{"qk_norm": false, "init_std_down": 0.00465, "warmup_steps": 459}
Below are experts of layer 6 (counted from 0) of a mixture-of-experts language model. Rows are named router (the router's row for the expert), gate (a neuron's input weights, with its number), up (a neuron's input weights, with its number), down (a neuron's output weights, with its number) and show model dimensions 0-127. Each number is 50 + 15 x the weight over its row's rms, rounded and kept within 0 to 99.
After each expert's rows: "gets" lists some tokens that make up at least twice as much of what it gets as of all text. This comes from a sample of Wikipedia text that the model never trained on. Tokens count by the router's weight.

# expert 0
router:47 53 62 64 54 64 42 69 48 47 47 45 48 54 42 54 62 58 42 68 20 22 48 57 68 55 29 68 71 47 77 40 38 41 55 25 60 39 62 49 51 74 74 47 58 48 41 61 64 62 56 61 75 22 42 94 56 44 46 65 66 51 66 38 46 42 40 53 39 45 69 67 15 53 63 42 76 32 33 48 40 36 81 45 47 59 45 61 51 43 51 98 63 43 48 54 44 56 52 52 52 58 18 53 50 38 23 33 68 52 64 69 38 46 33 13 60 35 53 74 48 44 28 48 67 55 73 55
gate0:38 57 58 46 49 48 37 43 36 58 43 21 38 71 32 57 55 53 39 63 37 36 56 51 44 49 39 33 58 50 55 55 54 62 70 41 50 48 52 69 74 69 23 23 67 30 40 25 63 14 35 75 44 30 46 56 41 38 54 71 38 35 65 46 63 48 57 54 54 58 52 66 31 76 47 70 49 58 57 55 35 52 86 44 61 15 66 62 77 60 18 32 59 49 59 56 40 32 35 11 38 63 68 42 49 46 49 48 33 61 49 59 64 30 21 35 39 34 55 60 39 55 31 42 85 40 74 47
up0:55 34 46 62 32 54 42 48 51 05 46 21 64 78 50 58 77 53 41 64 49 57 42 62 25 47 27 53 34 52 50 42 31 37 46 68 71 46 12 42 35 56 45 56 36 19 60 36 56 68 58 44 55 52 44 53 63 47 24 34 31 81 53 51 47 55 30 44 70 45 50 40 52 49 53 35 52 31 62 44 24 48 75 77 45 40 54 45 78 49 40 36 67 62 74 68 34 52 53 45 30 47 48 44 37 73 70 67 27 66 53 59 38 57 82 53 37 65 86 52 60 43 64 34 61 50 27 39
down0:37 40 33 70 62 48 54 26 46 60 52 69 21 50 16 83 58 58 53 56 41 74 43 46 36 47 54 49 45 48 49 50 97 44 60 44 66 56 56 56 43 38 51 53 32 42 72 50 38 55 52 42 41 45 35 60 42 17 36 56 65 40 54 61 41 56 55 66 53 46 59 63 64 64 46 80 51 58 48 41 56 19 66 64 94 59 42 70 69 18 49 25 35 40 48 47 56 49 25 42 52 66 39 31 51 68 68 94 34 26 41 31 68 69 63 55 54 59 62 47 22 65 56 49 39 53 61 48
gets: "e", "er", "o", "u", "ar", "h"

# expert 4
router:45 54 70 42 33 63 71 65 52 47 74 44 74 47 35 73 70 50 78 31 25 41 26 67 42 53 38 41 51 32 39 49 40 45 64 49 44 54 53 60 77 32 67 44 50 61 45 47 39 58 46 66 63 44 45 48 78 41 53 58 32 46 44 38 35 54 51 66 25 16 50 55 58 25 72 42 79 62 25 28 48 32 63 30 32 47 27 62 72 49 43 52 43 30 11 56 53 43 73 50 43 30 16 50 32 65 32 27 58 64 41 43 51 66 29 40 53 22 40 48 51 43 59 58 74 74 57 45
gate0:12 57 51 46 46 32 29 45 27 49 56 34 51 56 54 50 65 65 49 39 50 40 60 56 46 57 38 49 55 58 45 36 57 64 62 56 46 55 43 83 61 70 32 41 53 27 32 58 26 84 64 74 32 46 43 63 54 39 60 28 65 10 36 31 59 35 51 54 58 46 54 53 30 31 55 32 68 67 52 33 43 88 59 35 83 28 55 54 27 81 29 14 69 49 60 35 60 34 44 38 41 65 56 23 36 53 48 61 44 54 59 55 66 25 33 62 52 41 56 53 38 58 52 45 63 36 39 25
up0:53 43 77 37 31 70 35 47 46 34 41 49 58 88 52 36 57 51 38 70 66 49 47 75 55 42 35 57 68 78 67 43 33 58 19 57 63 38 53 31 50 63 61 37 58 37 54 69 45 75 44 63 35 48 63 52 52 27 44 30 41 63 79 45 45 28 27 34 65 55 29 53 49 37 43 49 47 54 57 56 23 44 52 62 42 41 65 41 58 59 06 69 83 30 65 76 20 52 41 35 55 63 55 25 50 60 48 48 30 82 56 44 50 42 55 58 41 44 65 30 55 35 61 58 87 40 53 41
down0:49 51 55 17 56 61 71 31 60 60 39 53 42 43 28 57 58 52 64 46 44 47 51 74 41 38 44 27 44 54 46 37 72 50 64 41 40 73 55 86 51 12 00 49 59 49 69 48 33 63 77 62 47 42 38 39 30 42 47 38 26 19 36 55 42 47 68 31 35 58 40 58 46 74 46 69 57 39 47 38 66 56 45 55 63 59 43 60 52 35 68 25 77 42 40 30 61 65 45 55 53 38 51 32 57 72 77 62 49 40 44 24 46 48 60 37 28 56 91 56 54 62 36 40 30 41 59 50
gets: " the", " a", " m", " The", " an", " M"

# expert 8
router:53 61 57 60 41 72 62 79 66 30 72 47 58 49 62 53 82 29 31 52 62 33 33 54 24 82 26 45 71 35 62 51 48 41 67 58 29 58 65 67 73 47 43 45 53 41 48 28 49 40 54 70 58 22 36 50 73 41 69 63 59 28 58 50 27 43 54 52 41 15 29 73 52 50 59 38 78 56 24 34 39 45 68 34 35 68 35 72 45 43 31 64 50 27 34 55 68 36 76 47 43 70 39 58 22 65 40 32 58 59 56 55 41 57 50 59 34 36 30 45 57 50 39 54 57 57 73 33
gate0:18 37 61 46 62 52 23 51 46 43 34 30 94 42 31 36 57 38 67 46 46 57 80 54 51 68 72 49 43 63 19 43 49 58 55 41 58 66 38 54 47 52 44 19 76 31 51 16 32 53 60 72 51 28 46 67 41 55 61 39 61 40 57 32 54 69 67 51 57 43 51 50 27 61 39 59 62 50 60 54 38 45 56 32 60 26 46 66 38 57 27 16 65 63 45 34 51 34 52 25 66 66 63 37 49 55 50 63 27 51 65 45 62 25 25 25 34 29 56 61 44 44 53 45 67 48 17 31
up0:50 59 56 46 30 58 29 35 44 10 32 62 60 60 49 57 41 60 31 68 77 60 25 61 76 56 53 52 69 55 56 30 28 20 31 66 50 50 19 27 49 56 49 52 52 34 55 67 57 78 52 06 37 51 49 69 55 50 55 50 68 53 61 60 65 43 24 41 53 49 38 21 42 62 49 34 57 41 52 78 40 56 72 80 41 39 77 42 59 69 26 52 85 54 70 70 45 31 23 36 47 55 48 45 48 53 51 57 30 45 51 43 48 36 59 53 47 47 51 52 59 33 36 31 77 38 37 45
down0:57 51 59 39 76 47 53 31 73 74 51 80 58 38 24 70 58 40 60 28 53 71 54 68 33 32 67 32 37 63 39 36 79 51 67 21 78 66 33 55 23 34 43 56 21 67 62 74 30 54 57 57 43 43 45 59 30 40 45 50 49 16 50 45 33 79 58 69 21 44 41 48 56 61 70 65 55 59 54 42 54 37 75 38 61 50 46 44 64 62 78 43 41 38 60 41 73 49 41 47 72 37 60 41 69 54 71 95 49 45 43 39 60 58 57 49 43 58 59 36 55 49 43 40 40 55 58 71
gets: ".", "\n", " the", " The", " c", "=="

# expert 7
router:44 43 64 65 71 64 33 75 49 34 76 36 60 42 62 67 80 59 59 42 51 45 60 65 24 60 37 58 77 35 52 15 64 22 55 22 63 57 66 65 69 34 53 45 68 49 50 42 53 48 74 67 73 32 42 67 70 32 59 43 55 23 45 50 45 73 70 52 54 33 50 49 55 25 74 59 73 45 39 58 45 36 50 52 52 68 34 62 71 45 56 67 46 51 44 50 62 37 73 53 39 55 34 49 33 59 24 26 54 64 53 57 36 41 32 18 59 46 12 61 48 83 29 40 56 47 49 47
gate0:28 23 65 16 55 63 06 44 25 44 60 42 66 49 44 62 56 56 45 49 28 52 59 65 53 64 40 38 47 43 51 61 61 49 70 62 56 58 38 79 88 80 19 26 53 63 44 45 35 50 44 43 22 45 15 61 40 60 53 45 47 19 51 26 41 47 48 61 56 62 51 44 49 51 37 73 74 56 50 39 36 70 47 24 51 35 62 53 50 45 32 25 66 62 57 40 40 32 38 29 63 60 47 25 67 52 55 41 45 57 62 52 66 35 14 33 61 35 61 59 41 53 55 57 70 45 59 37
up0:40 48 50 30 23 70 43 42 49 24 07 30 57 55 49 50 67 35 40 66 59 43 38 68 25 38 37 63 35 43 64 73 32 54 23 74 49 59 53 41 32 63 45 43 48 15 76 64 51 61 45 48 57 39 54 58 40 51 43 45 34 97 67 46 38 35 11 39 51 74 28 56 42 45 45 49 65 50 49 59 50 40 42 46 45 47 59 61 76 51 35 45 78 47 62 75 14 45 26 39 46 38 67 48 30 63 57 57 19 44 27 55 55 54 54 54 39 43 57 51 61 54 72 54 66 36 37 38
down0:38 34 78 52 56 84 54 47 65 49 46 74 40 66 24 82 50 61 47 31 64 99 54 62 47 34 46 63 65 33 46 48 53 57 62 37 51 37 44 65 73 29 41 53 67 74 92 55 68 76 63 64 49 40 48 52 48 46 35 58 49 09 55 40 56 61 75 42 54 75 56 57 54 57 51 58 57 71 61 31 30 42 63 43 36 38 53 54 54 48 55 65 46 46 54 17 75 39 43 45 45 78 56 54 55 45 54 63 69 24 46 52 60 47 49 51 55 52 51 66 31 36 47 25 54 82 48 42
gets: "1", "|", "2", "en", "y", "9"

# expert 2
router:38 48 56 36 52 92 46 53 64 33 90 48 39 32 41 73 61 55 47 52 30 35 52 48 35 71 58 66 60 63 65 35 45 50 28 39 52 69 56 54 66 62 30 62 64 33 45 49 68 53 91 60 74 46 62 62 68 40 34 56 63 59 56 47 29 57 48 62 42 50 22 72 73 34 36 35 70 33 34 64 34 33 59 49 52 67 16 36 60 32 60 36 59 34 50 27 49 61 68 55 44 35 49 51 45 63 15 26 86 66 45 61 52 53 67 47 38 42 41 61 48 58 32 43 74 65 55 41
gate5:55 46 79 55 43 48 63 51 31 73 37 48 57 88 38 35 37 48 58 54 39 42 73 54 55 64 63 40 46 34 80 40 33 71 57 52 37 58 63 53 64 56 43 57 79 47 59 43 31 30 65 30 61 52 61 16 51 43 17 73 58 41 38 46 59 67 34 60 63 49 53 54 47 47 65 49 40 50 17 65 46 53 32 36 55 54 24 16 62 72 33 52 51 48 48 46 27 71 63 46 53 54 68 33 53 39 23 54 75 47 56 52 37 43 64 32 70 15 22 51 62 71 42 75 71 66 52 39
up5:33 34 61 58 43 64 65 45 42 36 62 39 75 37 51 54 64 73 71 76 33 39 37 64 31 43 65 50 93 52 25 57 45 50 51 71 73 37 59 23 33 53 43 65 67 50 71 43 52 52 30 29 27 66 69 51 52 57 46 21 76 39 48 48 51 41 68 50 70 12 67 67 68 42 52 57 27 66 52 30 60 67 38 74 70 45 67 57 49 44 34 52 51 36 76 34 60 54 54 41 69 57 55 21 23 43 55 59 37 59 48 50 57 59 53 35 48 51 82 53 80 44 36 30 47 41 55 60
down5:35 55 59 44 68 38 65 73 27 54 58 52 77 75 48 22 52 38 52 51 48 34 53 43 33 39 56 41 60 33 27 46 43 24 75 75 34 48 48 44 45 55 52 44 55 57 69 48 53 51 54 53 44 72 46 57 79 58 46 29 00 22 83 27 46 47 44 57 70 61 83 47 31 47 49 69 37 42 59 41 30 38 44 26 50 48 67 22 55 61 42 67 58 22 55 33 52 65 42 46 46 62 67 51 48 51 70 55 51 26 81 45 47 50 42 61 57 60 37 63 79 59 53 78 75 56 57 51
gets: "re", "e", "le", "o", "ro", "he"

# expert 1
router:46 37 49 57 62 98 56 43 74 39 56 52 45 61 38 61 56 36 46 39 31 32 43 46 22 60 43 59 61 50 49 52 46 48 59 40 50 63 68 66 72 87 66 47 41 53 59 26 41 60 27 59 43 46 21 43 57 45 43 56 70 37 47 72 32 35 64 65 42 56 48 42 58 45 72 48 58 40 45 81 43 16 64 44 51 60 39 54 56 47 95 75 65 45 38 64 63 64 69 47 56 43 43 40 18 67 24 31 73 71 44 65 33 66 47 21 64 25 31 41 62 59 31 48 53 44 63 62
gate0:39 09 71 38 56 52 62 53 49 47 34 25 74 52 21 41 56 56 54 37 18 47 60 52 65 70 34 46 54 46 41 51 51 63 58 56 60 64 41 74 68 97 17 28 49 64 40 28 42 47 47 61 32 38 33 61 40 68 51 55 60 59 50 48 21 44 59 58 70 34 42 49 46 51 44 50 73 59 63 43 42 63 60 30 49 35 69 57 47 62 34 39 47 39 43 44 40 36 51 26 19 72 57 53 38 39 39 65 56 77 36 39 43 22 21 32 38 30 59 57 56 18 50 47 66 44 79 53
up0:56 39 77 50 43 64 54 44 47 34 45 23 60 70 57 49 61 42 19 48 76 72 28 48 50 55 39 44 39 55 56 40 38 47 43 45 39 38 46 24 35 47 74 43 49 52 69 50 63 93 44 12 53 47 64 57 46 10 57 52 42 57 89 54 40 47 37 46 55 60 47 52 38 59 48 63 45 52 61 57 30 39 68 49 49 52 68 60 56 74 21 31 82 31 61 72 35 48 25 52 34 34 55 40 40 63 49 59 51 60 68 48 19 44 66 64 44 45 61 65 72 59 71 41 90 43 32 45
down0:73 31 67 66 52 63 57 33 62 48 73 41 58 70 40 50 49 54 54 32 24 74 53 49 42 43 96 55 46 58 44 56 72 38 61 72 35 74 69 74 60 06 47 48 51 54 72 49 49 60 75 59 47 29 24 35 29 36 42 57 27 55 34 56 51 47 66 63 64 68 32 46 62 28 56 60 40 73 43 50 42 47 45 30 53 61 19 60 48 59 64 57 35 28 25 54 65 69 15 45 66 56 33 34 35 65 40 60 42 55 45 66 37 51 72 49 48 41 72 30 35 45 58 50 34 36 38 46
gets: ",", "ed", " and", " of", " to", " as"

# expert 5
router:39 53 52 47 64 64 32 65 48 32 43 38 59 50 40 68 68 40 62 30 49 05 29 70 42 52 52 64 48 20 25 37 48 38 45 58 56 46 51 61 60 46 57 53 47 63 54 29 36 58 76 35 66 31 28 43 56 40 43 75 49 46 36 65 37 38 56 58 36 24 40 37 22 82 88 56 62 33 38 63 46 22 61 67 66 47 31 67 72 64 64 75 50 60 36 57 59 48 60 51 42 56 37 58 20 55 17 44 69 46 49 73 45 45 48 25 52 29 30 54 53 79 51 69 59 57 61 40
gate5:31 69 62 39 54 39 48 52 44 69 56 50 50 49 57 44 43 50 48 38 63 48 39 61 39 76 42 26 31 48 52 44 42 56 61 56 67 57 48 59 43 24 52 33 45 60 37 22 26 27 61 50 52 25 47 23 61 49 41 43 53 26 66 62 62 56 16 60 56 34 22 37 34 65 34 33 27 30 36 73 36 59 76 20 47 53 58 38 49 53 62 65 30 59 18 69 72 62 47 43 55 54 59 34 35 38 26 61 79 27 33 57 23 43 25 17 87 46 59 46 53 53 33 58 40 41 39 45
up5:35 70 58 43 34 31 46 45 38 51 56 33 52 45 59 77 60 60 65 65 43 43 60 52 41 30 70 26 66 52 38 36 28 37 40 55 74 40 62 43 49 82 48 68 66 46 54 57 61 42 39 71 49 44 58 52 69 43 61 38 52 38 42 54 35 48 38 35 76 29 84 61 86 34 50 14 47 65 57 24 55 48 45 73 44 49 49 54 39 39 35 62 42 53 91 60 04 52 65 49 64 41 36 42 52 44 30 47 52 55 11 25 61 51 76 64 44 65 65 46 55 59 44 22 65 52 47 47
down5:28 42 87 59 37 45 48 41 05 44 38 41 52 48 56 34 61 29 62 51 58 51 64 35 46 78 26 62 51 52 42 43 42 62 62 59 34 66 70 43 51 68 68 51 21 55 41 55 40 52 59 57 57 48 37 60 90 50 51 43 44 43 54 52 42 40 39 62 66 39 44 57 13 59 43 63 32 56 49 52 24 39 79 41 59 33 52 48 52 50 37 21 53 44 45 46 67 38 32 80 52 52 46 57 71 38 39 68 50 57 73 61 47 40 35 72 69 34 34 79 51 67 90 72 50 29 26 61
gets: "-", " to", " in", "ly", " re", "ation"

# expert 6
router:48 51 53 53 49 76 41 44 42 22 62 32 63 55 39 65 65 59 49 72 49 40 34 29 09 74 31 57 49 45 56 64 22 47 38 44 53 36 40 31 61 74 50 57 52 74 38 33 55 32 62 53 59 45 70 83 72 28 62 52 56 41 68 56 37 60 62 70 55 45 40 71 45 18 64 55 77 58 21 43 47 26 62 66 41 62 23 72 54 39 61 69 49 34 21 52 43 55 51 37 75 69 68 61 40 48 35 33 70 52 50 68 35 44 62 28 62 44 41 71 46 47 25 47 54 63 69 67
gate0:26 41 51 30 49 49 40 67 27 34 65 38 67 55 42 51 75 51 51 41 36 45 69 67 53 36 51 54 35 41 46 67 32 82 67 45 45 50 44 49 63 83 13 28 72 58 32 47 44 46 29 65 48 28 48 67 52 70 73 71 59 28 44 29 37 50 66 56 45 34 78 53 13 58 41 54 80 72 64 60 32 54 72 32 42 19 45 49 51 37 48 56 59 65 48 65 55 16 54 38 40 57 66 39 52 35 54 40 25 65 23 48 34 44 48 52 46 21 43 61 53 25 56 41 59 46 62 44
up0:64 51 63 53 23 52 32 35 53 10 32 33 55 33 57 43 46 46 29 61 57 66 34 59 42 49 41 49 50 45 63 44 38 35 16 74 49 36 53 35 38 47 63 47 43 38 50 38 73 55 60 14 50 58 47 63 62 20 37 32 51 48 66 24 40 39 18 37 47 39 23 49 72 35 72 56 48 56 45 43 53 46 55 65 56 24 57 61 60 54 40 36 69 52 71 68 39 42 43 51 31 38 75 41 56 77 57 63 30 40 60 47 35 71 87 47 48 34 77 41 62 63 73 38 80 58 25 53
down0:44 48 67 62 81 53 56 54 59 76 67 50 43 66 39 48 69 84 44 49 41 81 46 53 67 30 65 54 41 58 39 45 76 31 53 70 45 52 51 51 50 34 52 66 33 60 75 53 50 17 60 45 56 37 41 30 23 41 45 59 73 30 59 37 36 56 74 88 35 47 52 57 34 49 41 70 50 67 44 79 75 69 54 50 81 53 61 72 50 37 54 28 54 42 29 42 49 43 36 57 53 72 50 44 57 85 33 66 49 46 55 57 52 45 74 48 59 33 53 66 22 26 44 55 47 68 56 79
gets: "al", "g", "or", "ar", "v", "an"

# expert 13
router:61 58 64 63 34 55 54 48 51 52 62 31 78 57 19 57 57 46 42 63 44 37 55 60 30 99 43 26 49 45 66 25 40 63 69 43 52 57 42 72 63 82 73 65 34 37 55 23 40 50 47 41 47 27 63 54 73 48 55 50 59 35 53 66 41 58 45 66 39 40 43 29 60 38 66 42 77 42 11 62 40 46 61 64 50 46 36 54 67 69 54 49 47 47 46 56 33 54 52 36 60 56 45 55 43 61 21 34 71 76 58 73 42 73 48 38 75 45 34 72 30 78 55 72 66 61 46 36
gate5:54 69 57 47 33 40 60 61 25 56 64 28 66 56 59 52 59 67 57 56 35 51 45 66 50 68 49 41 36 38 82 38 29 65 51 60 51 42 53 59 59 45 18 65 32 14 64 22 39 28 47 30 52 28 79 33 78 61 16 58 60 16 53 55 74 69 43 56 81 43 42 53 40 60 65 60 55 68 09 56 49 50 25 38 69 67 49 44 57 62 51 39 41 60 32 68 32 74 64 47 48 38 66 24 48 32 49 55 63 58 37 58 49 41 64 43 74 41 49 60 48 45 60 67 44 47 66 41
up5:28 60 62 70 48 64 55 49 44 32 60 40 27 50 61 79 55 46 61 78 46 39 33 49 33 35 66 41 79 66 39 47 55 44 39 73 58 43 60 39 60 56 52 59 43 47 71 48 44 33 30 52 35 62 65 49 28 65 53 31 38 60 49 34 33 41 63 37 55 47 55 66 72 37 69 41 59 74 26 46 50 74 42 79 37 65 54 61 38 35 35 75 58 56 63 31 37 46 65 56 92 71 47 38 18 48 45 61 18 59 12 49 66 66 65 30 51 50 44 43 75 58 26 28 71 51 42 47
down5:30 41 51 53 54 45 60 53 28 23 57 62 59 55 54 16 29 44 61 55 78 50 44 50 21 49 49 50 50 63 28 47 33 49 65 44 57 59 74 36 58 40 60 48 47 52 59 44 40 64 61 66 29 62 54 85 76 55 60 31 17 19 62 45 59 55 34 67 62 57 46 25 50 55 51 66 47 43 50 48 18 45 42 20 68 16 50 20 54 48 51 40 57 52 50 53 44 50 46 56 41 75 52 78 84 49 75 26 48 65 50 47 39 34 62 83 69 51 72 47 54 40 34 84 54 52 41 54
gets: "m", "er", "or", "l", "ter", "it"

# expert 3
router:40 74 62 49 57 79 47 86 70 23 64 48 53 52 37 62 38 63 30 69 29 33 42 52 31 63 33 52 51 31 58 40 42 42 36 54 33 43 67 43 55 51 43 40 32 39 31 37 24 41 57 38 47 54 43 46 77 37 53 54 71 56 78 68 20 46 62 58 35 29 26 46 26 31 61 62 29 34 43 79 47 36 64 39 51 73 21 69 46 63 57 65 45 34 66 54 59 45 50 41 43 45 33 55 52 62 35 55 68 80 33 61 41 30 49 24 62 25 39 65 27 49 53 52 73 72 38 33
gate5:53 60 42 63 44 43 52 53 52 74 51 40 57 51 56 57 49 56 62 81 30 23 38 66 56 60 57 14 39 49 85 42 42 92 44 45 27 59 65 52 61 29 39 68 71 34 53 44 14 27 82 44 44 41 61 41 71 50 16 56 57 41 45 44 51 76 20 67 61 56 45 24 49 46 54 49 43 40 44 55 46 60 45 22 57 43 25 46 35 54 40 51 31 46 48 42 57 26 39 47 45 45 46 61 46 39 37 59 66 73 28 60 33 45 63 09 70 26 60 44 59 40 42 56 49 73 69 49
up5:16 54 32 49 23 49 61 56 30 34 58 44 61 53 32 73 62 53 40 62 59 46 26 50 32 40 41 86 59 40 36 43 33 32 27 75 45 48 72 41 54 76 27 75 41 37 65 42 47 30 49 69 22 52 76 47 72 76 37 45 45 54 63 24 44 36 73 51 58 60 56 47 67 22 75 55 58 66 37 60 59 67 37 81 58 62 56 57 38 47 56 72 46 45 69 38 41 34 47 38 70 54 57 40 38 64 46 49 44 73 08 58 42 55 76 27 47 56 48 59 56 34 44 47 47 44 36 45
down5:23 49 55 48 53 66 67 48 09 50 41 54 69 74 73 31 24 60 60 69 42 63 49 48 53 48 52 42 48 20 52 48 84 68 66 55 41 55 54 66 72 60 53 61 58 44 41 68 61 35 17 49 47 55 59 57 42 50 71 38 25 41 67 38 30 45 28 48 62 40 62 61 42 58 76 53 54 43 56 54 33 60 43 28 42 27 56 26 44 46 43 49 25 31 53 32 68 49 48 33 50 63 68 49 97 72 53 63 68 50 46 66 48 57 41 57 75 15 67 49 47 29 65 42 80 51 40 45
gets: "s", "es", "ing", " s", "ers", "ts"

# expert 11
router:53 58 45 67 39 69 55 52 63 28 67 56 37 53 42 57 56 41 54 73 03 43 52 55 35 62 52 45 49 29 48 39 30 55 41 21 52 83 55 40 82 47 38 43 49 39 42 38 65 64 47 40 54 28 25 69 72 39 46 53 46 37 59 42 38 20 62 59 35 28 65 49 50 49 80 40 73 31 33 72 36 22 59 39 52 70 38 51 62 27 81 76 35 26 35 57 47 41 51 36 55 52 42 67 55 51 45 40 82 75 44 81 51 57 64 28 36 54 44 44 42 58 48 43 39 66 76 45
gate0:51 27 57 45 69 45 27 41 46 37 23 49 54 53 34 36 54 55 47 48 30 60 62 42 41 59 40 34 51 31 32 42 53 65 52 40 57 59 76 63 62 77 42 37 64 43 34 25 31 79 37 61 50 57 42 68 31 62 45 40 80 24 49 50 35 46 44 50 67 49 61 71 19 47 50 78 70 63 45 43 58 20 53 22 31 29 68 60 76 69 33 42 70 52 48 36 43 17 31 50 21 71 51 40 64 31 45 53 51 73 38 51 65 46 39 47 33 29 53 67 53 33 66 36 59 45 60 16
up0:57 40 56 46 40 40 29 46 58 17 39 40 80 79 55 45 51 50 44 68 79 59 43 68 39 53 45 63 38 47 56 71 27 35 23 69 54 39 50 34 44 31 53 52 69 38 45 56 37 90 35 46 61 39 40 76 57 33 69 31 40 68 72 70 33 56 27 25 73 38 35 57 54 53 65 52 43 61 42 44 43 39 73 54 49 34 63 43 52 59 23 73 81 51 62 72 47 38 25 65 52 64 61 45 71 66 48 45 42 70 32 38 42 70 80 50 55 69 62 44 69 46 57 36 62 49 32 37
down0:49 31 51 55 69 46 57 41 75 55 44 69 49 47 46 81 39 62 48 58 45 78 54 34 39 43 63 11 34 54 37 55 69 46 68 37 43 52 64 69 29 07 53 40 55 55 99 31 46 59 62 39 39 33 53 37 45 17 33 72 68 47 47 38 62 53 48 59 49 45 51 58 31 71 44 36 35 97 42 52 58 66 42 44 65 62 40 65 84 43 62 22 39 53 25 48 50 35 42 57 40 58 71 38 53 63 55 72 44 48 59 61 50 44 50 60 45 39 40 64 22 49 41 55 51 68 67 55
gets: "\n", " f", " l", " t", " b", " h"

# expert 10
router:37 51 42 42 52 70 57 58 41 47 46 41 64 44 52 60 56 52 32 54 29 39 51 36 62 59 37 53 62 50 45 39 40 36 40 34 43 73 65 56 69 45 34 55 43 59 22 54 69 66 39 50 89 49 36 42 54 21 42 46 56 51 90 52 26 49 69 61 39 46 26 61 44 45 69 34 84 32 50 53 44 43 71 53 58 71 09 40 47 54 58 52 74 47 39 45 65 46 56 44 40 61 53 72 17 72 42 20 67 54 40 76 38 69 43 54 50 16 36 87 54 86 45 50 40 66 58 41
gate0:19 56 25 35 36 47 37 36 66 48 29 44 49 69 52 29 42 22 38 50 14 42 46 38 50 52 40 47 57 59 56 71 60 55 76 28 43 61 44 65 67 51 34 27 59 45 45 34 41 64 24 57 39 29 45 58 51 41 66 65 44 36 55 31 49 60 74 74 63 34 57 59 30 59 44 54 42 62 53 52 43 56 68 39 30 13 73 33 51 55 30 30 77 71 56 37 64 29 53 41 53 67 25 71 49 30 59 35 40 67 58 28 49 23 06 53 34 35 53 57 47 42 31 35 57 36 48 54
up0:50 38 54 60 43 56 31 43 33 43 53 51 59 60 64 37 58 50 24 74 73 34 28 49 32 65 62 51 20 60 32 30 39 41 47 60 51 44 22 37 29 62 74 25 63 68 45 65 81 75 87 52 69 41 58 78 40 39 65 48 54 49 52 41 54 59 34 40 69 55 48 29 54 25 65 28 48 56 48 49 33 31 82 48 49 36 49 55 69 61 40 34 75 53 89 62 47 44 52 59 29 36 45 35 36 76 49 59 49 52 49 66 37 36 58 58 42 42 78 58 58 46 52 22 77 39 36 34
down0:48 50 54 68 84 53 63 58 55 42 50 80 52 33 28 50 60 45 53 64 39 74 53 43 50 29 77 39 41 64 58 49 55 00 77 56 51 69 22 54 30 17 53 71 49 65 68 62 20 75 48 62 41 34 41 38 37 30 28 51 26 52 44 68 41 40 53 67 29 47 47 63 40 70 54 63 38 67 47 28 61 44 48 48 44 63 56 66 30 57 29 10 37 52 44 49 57 52 33 51 77 53 57 65 70 64 81 45 36 35 36 47 71 51 51 60 53 38 63 45 52 56 56 55 53 70 58 62
gets: " C", " R", "'", " L", " H", "ad"

# expert 14
router:47 43 63 54 35 65 38 46 41 34 55 52 71 24 32 66 60 67 58 63 31 43 43 46 23 69 00 64 45 43 55 41 56 47 58 49 56 55 53 54 65 61 73 46 52 30 60 45 44 50 67 46 51 32 57 69 72 43 46 61 62 43 54 50 42 46 62 75 44 30 78 49 41 57 82 56 80 35 36 39 28 45 88 62 21 55 42 55 70 50 75 55 73 42 53 66 43 51 48 40 44 56 50 69 28 44 19 45 78 44 63 69 68 70 66 41 69 44 56 78 42 67 36 42 57 67 18 55
gate5:42 58 60 58 35 43 40 38 43 73 28 32 61 67 59 48 52 32 73 45 31 66 30 50 34 59 40 40 35 33 79 33 44 62 33 55 32 53 66 53 48 49 57 30 55 54 61 30 37 48 56 38 80 60 66 55 76 39 24 59 40 47 51 64 85 68 39 70 67 63 56 57 60 59 73 37 72 33 17 51 32 80 53 34 35 61 63 49 57 45 48 59 83 54 28 69 38 46 59 39 43 37 75 34 66 43 42 74 80 26 62 54 39 49 56 29 69 57 61 40 40 28 32 40 56 72 46 35
up5:45 63 67 41 43 53 58 55 48 33 54 36 26 62 33 76 58 85 41 93 66 49 31 51 44 39 69 43 64 41 70 55 38 35 56 65 73 58 67 54 38 58 46 67 52 53 75 48 70 63 23 53 50 72 43 49 47 46 41 28 30 37 42 42 49 22 51 39 71 31 61 79 70 55 55 36 54 69 43 61 50 49 46 60 54 38 52 70 42 33 19 52 50 55 73 43 42 57 76 40 85 70 56 35 27 59 55 32 39 50 04 33 56 61 43 38 62 73 56 51 58 48 40 32 63 56 74 50
down5:17 32 78 53 67 50 60 52 35 39 46 44 40 51 54 23 48 32 53 74 59 60 70 44 43 47 22 27 68 54 58 44 49 53 65 60 55 65 52 61 61 26 66 45 67 25 62 60 35 48 54 54 44 55 67 59 57 76 49 48 32 38 82 61 47 39 25 71 54 73 57 35 13 37 46 70 50 44 28 50 27 50 49 49 46 48 57 52 66 71 51 66 58 61 77 18 79 58 45 24 59 74 80 43 48 51 49 43 29 21 79 48 52 65 46 51 64 47 66 77 54 38 41 73 58 41 60 42
gets: "ent", "b", "p", "em", "v", "st"